Weights of a small mixture-of-experts language model, trained from scratch on English Wikipedia.
Size: 10 layers, 77.6M parameters.
Experts: 64 experts in each of 5 layers, 384 GeGLU neurons an expert, 1 pick a token, a softmax router.
Training: a variant of Muon for the experts, 882M tokens, 3363 steps.
Below are experts of layer 2 (counted from 0) of a mixture-of-experts language model. Rows are named router (the router's row for the expert), gate (a neuron's input weights, with its number), up (a neuron's input weights, with its number), down (a neuron's output weights, with its number) and show model dimensions 0-191. Each number is 128 + 32 x the weight over its row's rms, rounded and kept within 0 to 255. Numbers have three digits each.
After each expert's rows: "comes before" lists some tokens at least twice as common just after its tokens as in all text. This comes from a sample of Wikipedia text that the model never trained on. Tokens count by the router's weight.

# expert 48
router:089104139128175168184097169077124072149154123136089132121132135157138109118136136129106119116085095128136136112072152101085128128090105194084117136119081116198142121126111095167117125139096137079081150131110120130147181120071119162138176175181068147141113113166135105128133125126164124171157057152084115047087161117129143126150126145131059102133115079126129129172123049157129053195085137099127165145146154150168114169133083135085179149164155078121132155160147064136152131070133157101110076114114129124147232132074150115099182164151086145135151121113140187174115159131112103135
gate2:063138148124138112175160131121101159096174095105094064113156120171128085123120093138147106082125147130111162111158145126158071081132072082131097097162081179139149089138111123110126154156120133074132116102034101196110164076172120136155076103137130193064136148148185091090116205135183109085072131111121148065073144180194124176108129146142103124126144162159172159097082163096179041105141145098106134115117144128160138098127124111107115135100111104122098085154164137083092147139167110119097155116131088134084204127138113124075095133142098145130133179131123090107164142102115134114
up2:151125128073092153165150084188182183099140165082091121081089132150134149117149091201159129080080114112101146092113085107112155135184137159179139174133170080169110169115102119095124118074140081111106141149106108151097096058204125136171128151126127083142121130176075144121107148115106137162148125151106138164124148120091070124108132083098139065163144163125163128109099180123112141108070090108137133095083102110075120144103118159111213079151107103088119163136087137161136178105128121120159121111163135089152151099108114109147130026130103104133169087091108187104097146122138051103
down2:130152112115102033126117172125095116187075173102153166101092134154141104111134089171135126152141142133069165113140172145164134135134165103109112170107102124118154140136140132165070148106130119171158175102131075082193133137135074137113108172179093130050109080167109114153116138150113173144106104126149104143069125106138133149161172102168117158201071084121136094121114199103114070080145127137081150134139150144136168101097091131125160145107132119173167089164173121147109043106037049113133124219144096140109137129153091121114119142114131160120089125132188095139107106103135157087
gate3:122058077212105133132132076156191102142125158100103145162078156126160096123144166152099157161133143181135113096112147091193203115123133127110091143099106092120096129148098129108085175116109133105208112158080144139176153121136117130130120145172120134093129099118181158156121199097152178157088110086092123147128102156156080129098099112160107149134085090114126135163110147142141141129152128073130101134131087178073120183092115068128131084190192103165073145170169077146146088115141108128165145062119120113109139089162141097148103111138127146111154098129171159112084037129090193101
up3:153171194073167122107143105076182151127036124177162103118152139115152135128085165117145156097164165121169136123141151094117117147123147131132108155055148134118157114087139137173124172091105130117116132140063084106134128121136110094115122153150136139140151135141122115129106110154060114120116173171128087180115147055143145105109142115097081096086124152162106137103119127139132077122120118143191104194145154131174170055136097137061113176078152156074159089074121124178121194152165148161082094124139119121156143100108102161102173053125178130142105077077117126106220156135172079155
down3:080102131165053112160076093134138118105177155098109184126136103170101109114143155095149142147179096149096151051140115088137163085167115073088134142129087136167182118148168097116144165136126119116079154087103193123142095142165131087067152089170151086120163112175143126176219112123168133148086103049151140152116111121138177068151068161143125108191130083150170086117154122152167183102149112145125157145156143125090067120023123128088165099147168116132127168129084134164164108123138081133123096128175124117145153182113102101118156151132135154119121107113136117149079082130135158136
gate4:153061082132176129201159116135151116105148144091128135086132121112091113148113173133175163132123080141052129100113175103081169184122122144162108177120107089159083113162147112123121163147120137093121128135100136145071121169173151107119090074116146152130159116041166107140163124131068094072071120101071121128125047128105121130191110146086114126094137100176099160121125093153159117164131108105135087148184197143132104103113144139121187116119114069107076091106135122103069089151091135084211130119102156082096168097117133109118061141168109138163132115117118160162101106080069108134
up4:143138066062121181133114088121112144118131149141095109128200128161131057112162064093172107090067126114174082126119145106151136087152123142109086092110120105133152102134113112137138130125127142124140103139120205126134097111186180146130116160189135134067163157142114066141099151104156162123064123158148127084115135137121106127111131177138126106113166129157133151102119088160108142149146101175140142109110140093138106138061175188135117134144145138117174143107080127127093188097088082076097014195146149051143126085109121175165088128135048131110129114139045165088160109091133140130
down4:126125116124169119141102150131135130173118131146102153157127136159092109134108092129112182090122175090168153128087094108155152064091182158108087225148180143149126128063098076079147134133141066149145169155160136171163101148141144128119148144144095112123111128186099087193093087052133127075088108119129175085109161110116096139124190161186150123137169115112114166108115112108142152131148090139131189115124069021091153142119103130111167117107087118107103129159089024080142171115139120141165082138122149105132106109112146131131071105165081161117094077117096121171117166102129170107
comes before: ")", " |", "O", "I", "E", "T"

# expert 40
router:135092119091116121161064096076146100089127123106098143141152153145169080123110131138084176103160135127089136110095102130134154130165145143114193146110143113099154139160094143127145115102148219153108110115143134125144123102118097073128146101079134155051113109164187141139151055103129110118145073189100093117042122196142107114059167143147087122103166125130122122112162092181069116069103133106166066129103102145110147116115227155087122152118112123092132102101166092122171141136164127141133127118134144136110130107148095128109200141096126159139163105174111134122054120026167161185
gate8:138072120090119163141044106138117157110104145158095123115151082134107141102131127101118156155154102114142148118166150144080154079170139123144114143134161097074151097167114112129167130170150175183116125150175138083135132113244140176171187167154149154129178083094109125108210164108142144120149111129098116120135105121105147091178203132117214142155162120186132141163135139103091141131142095194090197093095087109100161112126163129143096098137158100168123120109179098122191135083091092140028103159154121111123107124169106113155153100141158177155119183127116113127151125136140167176
up8:116146081104123159154108083148126096105150133151136197098118103119079169124111157157088167138106100137132145151103064121060151125196102130052128115147205159125175094144114148114091163172182168145103131145130172112095131070154148172150138165152140145152178123068080104114113137102090150115125168169102086106109135169103146149189133087072151141113144134208105151097175227102091125163123127143065195144115110147111115097163157150034118120127202105138124175147101149095166147145130111105127112162134167183130120143125113169083151111147157147156092120102129152156137163097109137130
down8:077176159234114061147143114136114140166109115098108122144068162121111149137124086152082148149115103119126131127107134130164045099149164090153148148152135120117131165137114122101122172132100137136127102113095102166128160111077009160091145097121099147161100146079085168105130136118140137199094119132128117111133152129044109167099109183112088118088099130172126148086073072115153113153130133068119119101071160085129112101129096167133136145147105115099166130103137149106116189130073200156136149142142137144094139156123205087104183130079120155111183138107156131110107167124194095081
gate9:141118163125087062084098114106142098051085148099155156156141132092135164144120108043171101178166141157156091124171137165197201152108151123045149113158144089130149111186132102143132132165114135160023084096191153088055148138134130100119139132144132117111142126106121146125105163154130089101161135177144162137178074179184132150101141142092135145139154150133113092113133135073138180120100124179171120146118091079128153146182096158117151099108172150151118116085110090094138116184178169190084102147137096172110067108131098157113108160164145164155152149107096132130139092141119140128
up9:161101121104117119110123152089087163142150163143083080101152130180140134122139152088170188046133151151178110129144130159136089197096132143070081037173149166117122124126084124167119133137055117175123166147147070108082135130143097140122158069058152156057085096095121080138117091136081129146201143157078127112129090114099160143200114100150149163079066133112079121067126112057065102153124156160186119104116122173171112105121171113149141110097138144109109133136135078118128153110089158155130090139151096137113145137132137123130128099118099042137095149106159117154149127156140144107
down9:159133073153172148118134155132104125185172129133136120133112126233113092068160151171124148117154162075134132136071099145119125179116127188158119099160156145088135142102091157148184111138196157080151175146071100181177090127147124126132131094105101184118153133125115133104132106090122148189192139157079111120066128102078142091141110120162101132067085104088188111140149188136154081123144133109103123166162128112107187109084158147173109172141154057178113121115094095115191097110115128106137138129113094165154131125113123111139146070121080090033130100128113160115129181134167095117
gate10:071117143155090140122123095137080138080184116114164116127228162143104115096153164128121140154126083122104162063108098110192145081124124133159188147124091189146117050123151095090158152181142132131105110155125057132150145171090118154092137128107114145089132117169074119168107117145119141096132146123130102183130128147170165139117174160115187090119129116122111100158114119066087134154145097124076122071129123070101153115127139163152125141150126135216091136092091166158082085190114140123160064162199114088160170106095148060146143113084152105128103115180115111141161153150113192145
up10:137112145113173101122199157159134105107098114081098149063106166154116125074078129172083161088109135153118134098078193159141185187102139121127152131135152159126095117144169081164174087115166139143165108114139125136145113143139133119123193109181143187150086123171081103145175095118177142121080137174155116155147120101187144146106116101113204072092194139099138134122178144144063115111115113139101087129114079089068120152190083101150167151148107192120131141099168151144140100161158130083129157136134118166177115161076128142161147192094136127063076138078092130120141114119147150190
down10:150150125113114120132167143140175151139097153127110124131175144114148169177078093237130188164169171144104126048128235166087110158062170127151164120111128126083136124101143081140142117105175171083139097154146208107112120084095110125128121073115134147100123088105123085135178156124125169130134142130176099173095111125162146118171157122107088114068115068098182148147079151101152131137082160098117128114159130086091093129118129087136108096134170144074105129102175089130179062131139108114125161093151137108112109151138168153180140088104164125173137186073146129100109184163135131129
comes before: " a", " an", "\n", " also", " not", " the"

# expert 13
router:112128108090141142114146168123164110100141162182112087109167105122102145154091121160116194183141127109108141135139126126143124117148158170185176090093082096128170130124187110146101159097110158125143122086103146171087127101155153194143160125128172140140096160122134155128173126138116167110112184146132074119112150069126166118126108150094161127155140105146128198111141149165055066039145132160128106080063161168153148161078176104067135130128125119103178124145135104047059125092089113178162173131162180191116154163105150124150139145125151124044072109132140117149144149181073130176
gate4:121099180132113094124089205137114108143127095099171162069106156133149163094055139112137120144141134134128134153116162124100146084133075143105137103115116138145106078144084112135097196133139181187147152085150135168087171126078125119179100094144111078148080140095155122118168171104138230134092177089125140136141153138094141122056126121170108150153163147105118147197088117029130097099146145165135110112160129146157109117163147114136096141171061150098116118196143117131186142175154184166135155124143109114138097176142129175136145146122114174154068093129148201147103111176193118122
up4:119152164129141121157137227118134136153123096164154146118138156096132162178173126114154125118157113165090145126139187118125145102098151107100178156079128145096144124107051115147127197176124123138157107062137115165137131111105127104171087055142118121115120136084176137142154194080146214104151147127112138136136107184064140082151093109155114195120130166135145185147174119130130091096115139104125115022143163069149117139186107132088149097178132158120125109123189142160151133166130154113115067119127165182152106143117137108114092169081111083155108110174152129058088137171175168127
down4:101169088076171110091143132121104133129077174147078115079101157168081152134136100165158150119120064102129075163099153119125134172130103145121100088129091115102086160155165120133151133078084093062130139126144168111080129069147122107112103117085111116128179108085099090156074171132107157168127112105141143130127142152088130123152141131171112173080125127191136135168075106099145134112143123105108123056174167123155152110179128098103162083127141167151080115086186232135088143177161120074129082117117186209154166091195178093176099096123127122143115079158168130101105139121136139134
gate5:155176145128141111103139185137089120194135141138153114137130144163045138174169162101135188130147099148073116158084160177122140129129163113083161129105116063064140134163099090132163128139152161124035152117057149160137145134155138138191116166099127114140121153140133153164103083124135118199134146122126200168089113097077191152098113120111127093089149121134163120161148119055124189113159131048125110107090081144094134092103148122090142156129127050149099128126130183147117105155119151168120098130148138140135169112133108150169164070132087110197180138058111128101185107129130089141
up5:088155104145101152165135115097048148147124135115145135124145117151160078153078143217156137101129148109175137105105052088109103117104112147134135156137109103103129137157121089074086125161104163180089202109081154099144137156154103094091118090130176145115142142096095141150164127121125127105111111058124220148093201120074139090098177125160156158105156182075122163168140150131090160150105125092104087170141152129195053143092109130135143111143137154180151183174137147104171130152119155097173118081107183149189115193096121119115154149160143155123097147109083173108151127162107082112
down5:085075112151100170145094130115080122131174219101063110175088177173108086167149131143142097096130149121124127162136073156097080073161119100114152128139123168207085062173103147109132174054163102151141109130099161133146136165127147092156102134099135142144156103093152153133129161081112138121140127128086131119141111141118047086119086125139107134139174141149103131090156089101158127154107113106166084145171149141156094180123079115127154149169168157139132143156130111163187076139096140069106160081153098157074106094057114073124111130111073173101104159113119145171100114204162097148
gate6:181133135091066168106170089151179150150110111084078126127137108152146142121062085095095161110158143181121139150121191226137111132138110109152134113114051129143135120122162144111110192135175135182160063153093117148174101118148149109155148177119140114068131135114110084132097082134100139116129179077119112163131067139139148164091111157168078142058164139124110155136117112105154121112109120201169090156121169131086129114117122149127091135094171102132125116113169138130106157161212091124100122152134113110168160063173170130085129142129148120124091177113068164112155112085052181080
up6:169128112140139118120137107108123095130114152151133126121182090123072095088083104128065139134151128113083127086099082205146080117134138159097193156114065120161163173127098141064119128086138145108121149110153118134100076169139140041098171128151139122061106112196115119162107130097056110131141136143141180155135127154133167156090152114100123159143086156107085092166149082122112128139104174120187155095095162163123138096121000109144123111146100163119131105053197064106140119122133106158104103145147170128149092130164152141085151109151140137188170161121164075091132139075120145104
down6:061112134138146069130107076167070091159111121100139163070177121138131112114110184162164196081128157098092055171147193144117148137114080156129185125158112132144148077115114123142175110108149155184081159101144141165158185137108136126130118119136095099157079108137095153142094161117106150150094109134125166090157131191123157085162173171102073152198132132083134080130175157125113116122185129085125122108120109128171101093057061152132170082157134128122113140094115114085134097130157117149123169135177165054160116175128181177139136071158158135143147113140165171097130181111116169141
comes before: " ", "\n", " —", " +", " −", " ."

# expert 17
router:123115119129042090094103080112203126109150171133089058109131102169147205172093086086112141175142132106075144134134138103119090134122130106179138115088155198139111101101102130097134154131122131144110142068114121121182093124079101145148065108151130146174171172017089103087095153098142087122101087124154183180169106094142129130117121155168206104107106201150150135116132114163148156143091117128092146170103124105096105166152139173183119121157086133139112115045109121146134120152083108162093094146115132159124132144184125105165109137109147155148096149144128103137058162112112165148
gate7:106124142115132084093190087129142161048135191117180086128123165129130123145146208159139149069132096162151111125118173174157136106136040100143116206109166133106084099052116144125171144143089165102162104113140128139179151088143112150150135113175170114140081133110132179151103159141116080106101130113122136123052140146130127118190087108115145155160114162179128142132111073126134143136093117117102104107070124104155161141095118122172145103148125109133141100089137119162136109169143104117041160174074138161152144128137200095125155110099206147084149134198086106113137154150067150186
up7:121115109122126111151075149086177144195108086151092113118158130148185134093118096107125122191108140113075111136050152110097124200040159119079128116213166122105120112145153153121081132144114137096091142124135139110105090164077151065132113162153120125209140135123124135069145066147124147142205147155115093127154187179163091138113070079150140110059173096131150159182116181152127155133117127131191134130153133166096148134126131152076156162135178134105165145151138091117155137143088152140092077103150137130095060145133164177121104159128096173173175141103127145133095087151159146119
down7:066128121137154114103127100132121148133150074100095130147073095121090212145126066111154116056074100153112080093167170152093114115190063097207081063142193166152149078031185113133122095183102177113128162092138139105122138117117151133098101122105142110113065114057098144112148126153160070145105121107115163125161073171102107143135110122159078150148101155116078101123145088127130154107132108091170134138106140149140154091156150143108148137102132159092093126091138089130140115135144137135147145133118137102117140047144154110106147137110197157101096055168141086089150137104069115121
gate8:146149138156174141093170132134166130139181086140106156169176124146158073119138124091117085149111112086130128144144130110150114182081094108167144125173142140200119156102152159197119147147129182145068091171126153146178167160144087144148127143147141111139167089153125136152163174077144213080101161138120145071097122135163218145100091120153151172127106136105143128138138121102113095116070087131103074141133163112155160139131088111141179060156169157146074100113075169147122105090102186193140137097116098159101172088158171169132139141148085147119142149129087055165186174100154168114
up8:163090130088202108133110073100205111114149102111127126121143116178126131072079106137102115094062138138062092101112129146138153128143091086175209115117077130165114101127125139141092123111108154086133098117140127149143234108140075201125092155126160107127107093169144121120119166143105144100149144068117138115109105136157135115119123169190128135192158146090081136151110131104168120091165126109036152160176128114118179133195121130129032094129140118112100168181113122193132120113138159131107152175156178122096122120102120084168115063114099148086159101145137098160153110149085149151
down8:098083121109116185119145135099067184105098159093141101162074147090091152120112108129172216190193083155139131123079122126120077184117136124106044135164088099158141088139133120135144189139191109142144121114144091112088137123115091161172087131125144120124119120086089149116115137182186151133118062063188117154154138086137146135147124109144083116042093123124115096176133116145125132155138086066149150113127124125128168111140149129108113189151094135158163155194164143162112154108111102157116197172165142149166101127119145091129088177119153063105090113114151100098123090137153067089
gate9:143135061134138155118103138114136172113129139098149173136148181166120167099113115137103138097116138106134130191136123123095138215176124120186148204142166136106101110100143168073084103065180158132122091128197162157163127156167155110138154123174157161140111151132117134161140136102063101131156075106106140105089116152204141087132123152121171136132118179133141106117124109195131115103105140150118133128078158144177111094141183135091105110139152180122128119114156110116097099144108151095153073148193126133216024148107142135119159190148156109085072092054061149121100117111151145162
up9:116169122043063087066186129115124154142118149164167115164080147146129110170152113121119196143143138137151124053127186139109127134138111141115146151120129087138165141104156138185073085146136124131127128058113106095114153140094085189112096116154112105073102116100169145161138149132180151108118137144138146087129109144177154187183154055113131164153131141100170148110138104111119110213105142159196112112142118134081120149118149187141181097128166114163123108085119072137177090061190097121132165115121142111152085121147156093147089138150100143083138160085208119125112120113197119189
down9:059047114136107167105151120140127101117092118117097150092158086110077148105138177153111151157118130106144129119159162114073043094144119132063131102098124104147145068068101086103107213136141128115106140164117076131182063094169184153136147131148139179120146119057107068093142068143112113152125118132099095121166129126130091170108135128081131134097153072168077109137125131098157105106146120186095133209204119145166136127113121124162134149083135145135081088127119121099168136111155096137086172167145140121069120151152136122148133093160098184142118120118142187116043143108109072160
comes before: ",", ".", " of", " and", " in", " ("

# expert 36
router:168166151178137109183105198154156139146193133112130149162117177116109063113093156170102134122164128142157113164135103162129099132120124140114126105116110082104069123167123109169117098178122108174127160128138132122141099114120109124094143122117151120077094131064178068082129093147145184139083092148138160160127136143129086088174075127150093137132121152124147126081202128087193105140183141121149033162169129092176137121136140142075153124094114167076121080142143200121158136202090124080126135177163138124140101144170157133086085106106118159205091112132101081109133127190160078086
gate1:240138168163120150094129182107104076142105151166093181132073142075134166105109096083135140105136079116119099089089125157111100085111127054114143124145117137166177118061100149123150116115184184098139131118109129141171116134123167131116118240148111157118176083158169131124103130164196147125110134160141122130106111161099124078132097064144119072104105112095110167068162128180114097151105141121111123119125122151116133162085154138155120112167143163062127133107146113119114192107107165174088123180163148079129128093142084101123133051101143141158131097170151107174167055111126125128
up1:159175107131172172149098106188192135145190137097142133138144115176112122161097136112137153207061121092095088139113178126167138103065147105094103125100099138147096140167158192130134106112071097092142115106115158073180084156155134167161083147090099147159172102122074185090163085131103133082098088145108106162104125136158140110143140083088102177097114096092165145154151125176167097149122144153123171153105082138105128169086144141136021147070078134141115099135127138117182093105149172076111105129165134091109142096119187174101165098124181162103114159094130113098113099100142113107
down1:069115119129085113129120068061121105146121145127177171115136131183101118093134080124145104126118150084081165127142099147118126149125122140115128071194130103103124109111123094131108122152168164063135116159104108070140120151097106127081152087074130098206156085093171079106129111110147069105112130126138128098155091157186044092174119144119116069113120103122127066080149089118125123030174104130177078131126122140176133101160098145072115141179116150159152188122189125106103105157110124128088122116106182114191133140132124098153131116183088116117117133096175201123087147109078096073
gate2:119146144092151100163128161125173122120073071082140173134185128143195169119072101177061105169097197116117137152150100100121101092120119124163126093149141122161105153100122174175105101175125166154092100094140194181112116113115118160126139107084107120060067138088081087121120142116147146155128102103104092197056101129162089131147141150165144133119175140135089096097116129124092106178150134152102081116159162163134165170152116083155119090144158138075124074070115122148210084130162183141151165057132105108122081125165109109198129119092167144169158122090100120146132149169135133113
up2:173135166078111148134106054125127155140104150121169179092114102144170188159145169113110119166150196111113109125125121132113077177143158159121115083126177107082143168243137141153111133129118113153144149120131170092189154156099050139168086058145160117133158221097136160150144210129130181177133098141133164172130158134137159153112167119129161147150161077150153136103190152125138111110119087066146126155107113176078189132094101086117134131121089130099140137153104109107027077140068115145116123098150142143140134093123143089137121101131106129108101126115156117183124164148143111113
down2:079118135071126162150066198176113129104108092093119146102118105100100118120147181143089114197084130133131125130136081132093096121087182168132148121128140128049103098095104139101143112166124149124101128149092145154054132131114134145124102118140160169141151079118147103157104084175186140145121112107137134082140151154133135105128100099151156126094127153146077098124109136221126171105165114136130168062146084049173154142121175103115119134099141159139067166144089145122163115112173172107115202176118176118139099176183141120055143117151165036150092108174132145130116194165091153109
gate3:137119175166135154151126094184155107105152092159154129103145103188122087094101138218019171163136123137146101118183123111055122098062165119171148163100129172115174082152077139138142133099074098129112135178125114124084151106170106052127168150119162143109140110127109174143120168105115088104126090134125108100161110157164128128120093198155158136082151143154078148121180109083129132167129145120093133131139138157023115161133069202113118146208128140126100160129120148127185072135131171095120089105147115145119099123147134086073141103134147186173120154128122107123124127115159145146
up3:144167073128151135150134167138141159147148159043086146117110114139109151089125134184127155124158080159169121118129232159126190082114141136161191128083120178201131118131115170119104086144116169125124128073122079114136124084131158073099100134115102150117120135108066148106101165068116158080123074134122122170110157082162089107187108116130111115166084132138114156137067096103103151076097094103082095149152134091102073163074170163142181108149173181116086150161131113105103150159169152159142129130180155109112110143115086132137058111098146114161165091147124118142092048160160094132
down3:100096136177116102134078146114120201145108093135197182125146137138095134143146097140139151109229124132124080093120124130168096200148104107086114155149158134124096124125055067137148123163124105090121155163142123154151087116097076115132114121134107148132075162140146147163188087076158054115134135110158153135196098147074133143103195168097147152100103104107193090118171155133125136152175157160194156148123165124170141088082134091149108139145168081159144168154145151173104173118136145092164123154180117132102126153133126078096204075125112128132143177134065179161152096118099137148
comes before: ",", " of", ".", " ==", " in", "=="

# expert 27
router:107098069106153165182134115174121115164105113149160135158082127146098128182092133118116134181151087133101147186111138109108097099129135132118133086174131111134146091138127135114095111163136117119112120174109171079095115107118120086136219176132131131135098086126106164138132115086056194039130082155137146175066057095116063086196101132140149103138107167098138156093128090138102133123150149108109142205137171164147106074159127178120159163169165161169163115147131069118062130098105123144126151064108159095071127111115125113103156117135165151146129083129151123127083079094209127164
gate2:128071064090103140120127117142176104140114122096119095095193134136117107123177114129142105124139117137081164110126123075136085112150122123146159099122118067136135117146052107149140101132182169130111106137121110152044144079125098163132140195135156146149134051151133095157118174166071184107135089131131088148105070122105176176118042124133101100112153131069170159106083144133090150163114095107120110117122155114083183155173169144114128150076143084131132147102159115149171102064105063122103135131081118091073170125136060116109116120195080097126190170107101142152133135196086164135
up2:149096140055154145117075178122211129088125163090142206162132155083113129168137130159151102098102123124067096144118145122058155082135149160115176140171120187130077111105152102116106149121140089196137148150135116156135156144100172131079132162138104141111131141088189151152089114136135152120078110125073132168099120075187149116140145159136137119100102185158125159132171115091151109111134107021126106122084156074165116182119103143086111109134149167138111099128126130208115079107063154141156122211085131129083120113121118141156113112110116170103109140142135171097141139198183141084
down2:119122099104121092097123089146053085137098117139141064148151082123105132117131141091158148131109067088147082166176126096104101107118176099066147130133124127105187131155163135138142109107138089120093132139099180060098136129160125124133108089087153136153175139130073149151152185112098194142118159146144151129126090121115111132138145132080077103174123114074127102121098109132137093115198107094134129202132143174098170087124081172134188084115219132152105155179164121141157145126147097177150070087062096137154136135080106088169101099138158158143103149177153165106073072063090092092
gate3:128150183152144129130141118143098039119095125106118137079087146113140109104134150168113170100146203132079143138066148170093147106097091130171144145133092112123165105160146132162088113181133140154113152100092171168127107101105135181081144162173105165110123106150103113128086097179138125165162129126124049116099170107151073112160179076100078112128094109158138143130132136150120145130137209129176099161169134084043157114143162121212204177171092086133126125106120094183101143146102068147149174167081163112107157122169131154106084134154118134127108122117080098128166126151091179078
up3:101098094120160107087109150105133142140089101173183142164154114118090155110174094081100144145123128140154059118159099116116080115103107163133151134160156074138140066118039127122132153152056155171146160163129125118160109129128101164105132134052116185145140127255197165141143123119118140156099139147106108130077121075160166129088119130132143159158168096104103125134101130150205121169148053098114117145139140166171082115193136166144110139187104142103135191090123150064134103126178129164145116091139119134140156142126108090192151125111124165164161121116141164096133096187114077145
down3:109144077101116114103129103148123105161194165147162133103115164121112109119167127161157177176151146084142208117107107146111061083064068158110104162106058117156162101137100167123131084136131149105186159178140125090161141027123081174134158106139112060132102132171093107100125108115150143074139128080110092143099137100116116165156125105141172102098154120078089133111075147122162089141153066161140077205133141148136116088164102181129121170189123126168142126130153103149169140156126099166111123145102114123121189160190140142149112149099131163163129166102119098089186130119194111178
gate4:170107116097185195037112148109065122101137169153183196070157151077153137120111096085109136145111071128160125142122147132133191117115133128100057107135172078084186132104121133157185149135130135118090079143138129070117137149135128097131124155126142121137028093151146175158118131118126079131113080103168083084156081168137182143141078125110119102132161127101179131101123099128090169157122163108095161125160131228112173151120108145113168111094167104122164141067092136126097113059138142180121117146114179112122093105107161134077144134141095164111159169143126163113101138082157141128
up4:204100145116112176092101126126090162178101085174169130111175138088115154120123134113120187129153135172178091078122124148117130156119152135150138224152134114157155087155125156111192111146160072111121103117162113159131161162106127116105129161113094156116163109120129190179053179145099072154121096133109120095135082135132130122149055136127119117074065127082118149137109214166143132155130162088167104115147150053155114075127100185169183120190118130159140143110159175097137144120154124149092163172147163125125037157144127126142140159096161127145168100132161147165156117153080178098
down4:086130188159149138132132123128135104066096187132105152149131155109121161208096105218177134129095136113126109122102126113127122166178171092126156151142120152172117104144109120111127140129109166145126127090125098088127123093106101097088151130121137118044167089107096152092205139162053119166130144169158110156097185142151080114098142152138123195174099167125163159124163109142155128128137093127090159185068140143074153160192112118075083163148118088148152141117126071121059156142153174094118112149099137102089133114193125097161135120140102123103107189136140076125108125041185072103
comes before: " |", " of", ",", ".", " in", " for"

# expert 42
router:158109137122131104120157113168091168146158126096189096104088114144129095150085132090072105080126096133159158129102125145132105104157094149083138163183175115100127135187115088078160132154118162200106094130137103126091063065146158086150182138060130112060130082171143045095202144105099117136125084121149113146122082159177085104147141123148115108122112121064111102136134149118166100110102106133116193167120124161149159148092118123112104163109207158126055148156159121103130170133177116142178111105147111100138130100107100152160181103129174124165112040175093146115081158122155166157
gate7:118109087121066095094069078175156161128150113160089185200070110131122130090165155109130082140169159099102112103094105122082152160109157085220131134083194118096144150098112099154132154162141052103088117099124170173139104082151134111138063154107129110135118113171130111100167142104141181138182118094142140132172115061129101095121142183133126117132111152071111126154104102116151121142072148152137141132169131106088139116119128143081109089139113094075210159147082188153070131139149127141105126141101081117080141079093123109132161088117109107085155119091162125102146179186057135106
up7:110092159102151159137202166088098160039113097135181129095112130131125149154104111114136135147100121122133123109140096115143195161146148166155132152098040094101091095103136127141160088120108068111108173107131185149108106169126082141087134143146133084111172124125162091123067160137138151092126072155106102084117089165160156134133116143069146167140092151159125169139086064083106123035089148165126157126160148176139194167170085137139114120098196185090090107106123165139146125156150092171165203088112139139150103149170068165106163107152102171110177134090123132127120137168124110117
down7:168144103137049074105154111177134121109164153133114127165115051153142052098164112117079140115168133102095105079103057036066094102130187098083134158119156130147166155144151112177121147171129138136111123122100143107119132112117081112120107167120158090098163181110121143095133198124154143105157163150195103166142071129184142099131108141144107145153165131150148185143088070147092097109113117102116106105100165179142187111166061159133112164119138127144189116185085157096115123108198105129112095122128105082183182075113116124145124138116157113103097142109175081140098154135147122094
gate8:121134105099104128152091113088134141086130105110069091144108164081106206002152087159110084083074129154103111116113150137110128122128139188119189155145169067126135102125177093119157135141151101084127109097141086116156156104116087114080156172134136106168159086152122128170126189118075160103120089132176107108155111228164133110131113138127116207181101184172113042114088127094149146081137134116169181137100153137118101070123087097149116139120113041075124150103134133113123127153086151147112152157114159135156172151130141151115140135145139071135127167106097144153127157130099142151
up8:088099160163107130119139101083149127175159126133107086166111153156085206062127109087153141130101096135193153068125101099144106123125137128112156151122106125103118207172094192146141084159150127126189114179156119155095170122147105115117142127143105140089131111122120069171132160137092149200101127130113113136186122107161119137104055128108141175085163096097131114091156103192111121114147136170147140157088139130108138135110170164105175156143058091097117145102169180078006084138076157115124097132053127129106110077114123130138150142108191137158143188150082123152128128103114142081
down8:153044112134086158119124131108140137128138126123109112099054105137177138111121137163175135160108145119123119136151174164124158134135199110192130097131131146109121094138160076128134134121137096086149083044117146122130099133097130084125091089096132166135098173089090083158095164150160092135074175154109120101125151159146219145095096126105180141145174157149114150159114147113182122121178131096129124080158077041092085112162139090129064178079112106157152082072149142150155101119120181068100090159187124103133101159170127084127135125097166089153098114118092069180107108106083091151
gate9:096126154086147085148130183138048128117120122093163169141150099131101195092138122137150115090082110106154166123126143104184116093213132150123124123013090126133118114092103113078134106141145139114135074103120155167101069145183149142114127157150102084119137135148111144131108155128105093073083100128075130156114146128116143156147150140106075097097148106117144108087151117059094143166174148132114139112084140085132106136145078076149087081193110127188136174177101150136077086082097109088141120138101073136111176063128086139144160141099134086095099142141153225120084084168141128112
up9:129179116175157120167066162124140159121158168120105159104086104137132148105073084098124095122110134096147123145119110077160129126177162202128102137029092116089137121152104074105086094085099177092137094114098163152144107150179147152104098108124027156126122144124166051117114117168170056105156150132115098142105093113092124082152170128146166109120125124166092134167163104097108083187147095095143121134095171132148136129171195138162131118157143153136118125135135113137105114140132205185136123088153141139105157131106071151110161120115130226131122153175189097125160075145124115181
down9:108176099171122127090117061134174121110129101113119088072149176156171075114108196163142126107124109158158098133113145143077209169148150090107126119130117101110192079181171103161116126161099080108158144123142137140190197136133150143161163128122116189148108078107087142142120116089115197141153127113179100132122122143112131144121127129145123136151056183116170107110125165126102122085115102116132117168150167085113098167101098150078121125094135057110116148137130100110123173164150154194100205148181056164127102145072118055103166112159115098165097125142100103093141151112113046139
comes before: "s", " first", "t", " father", " death", " own"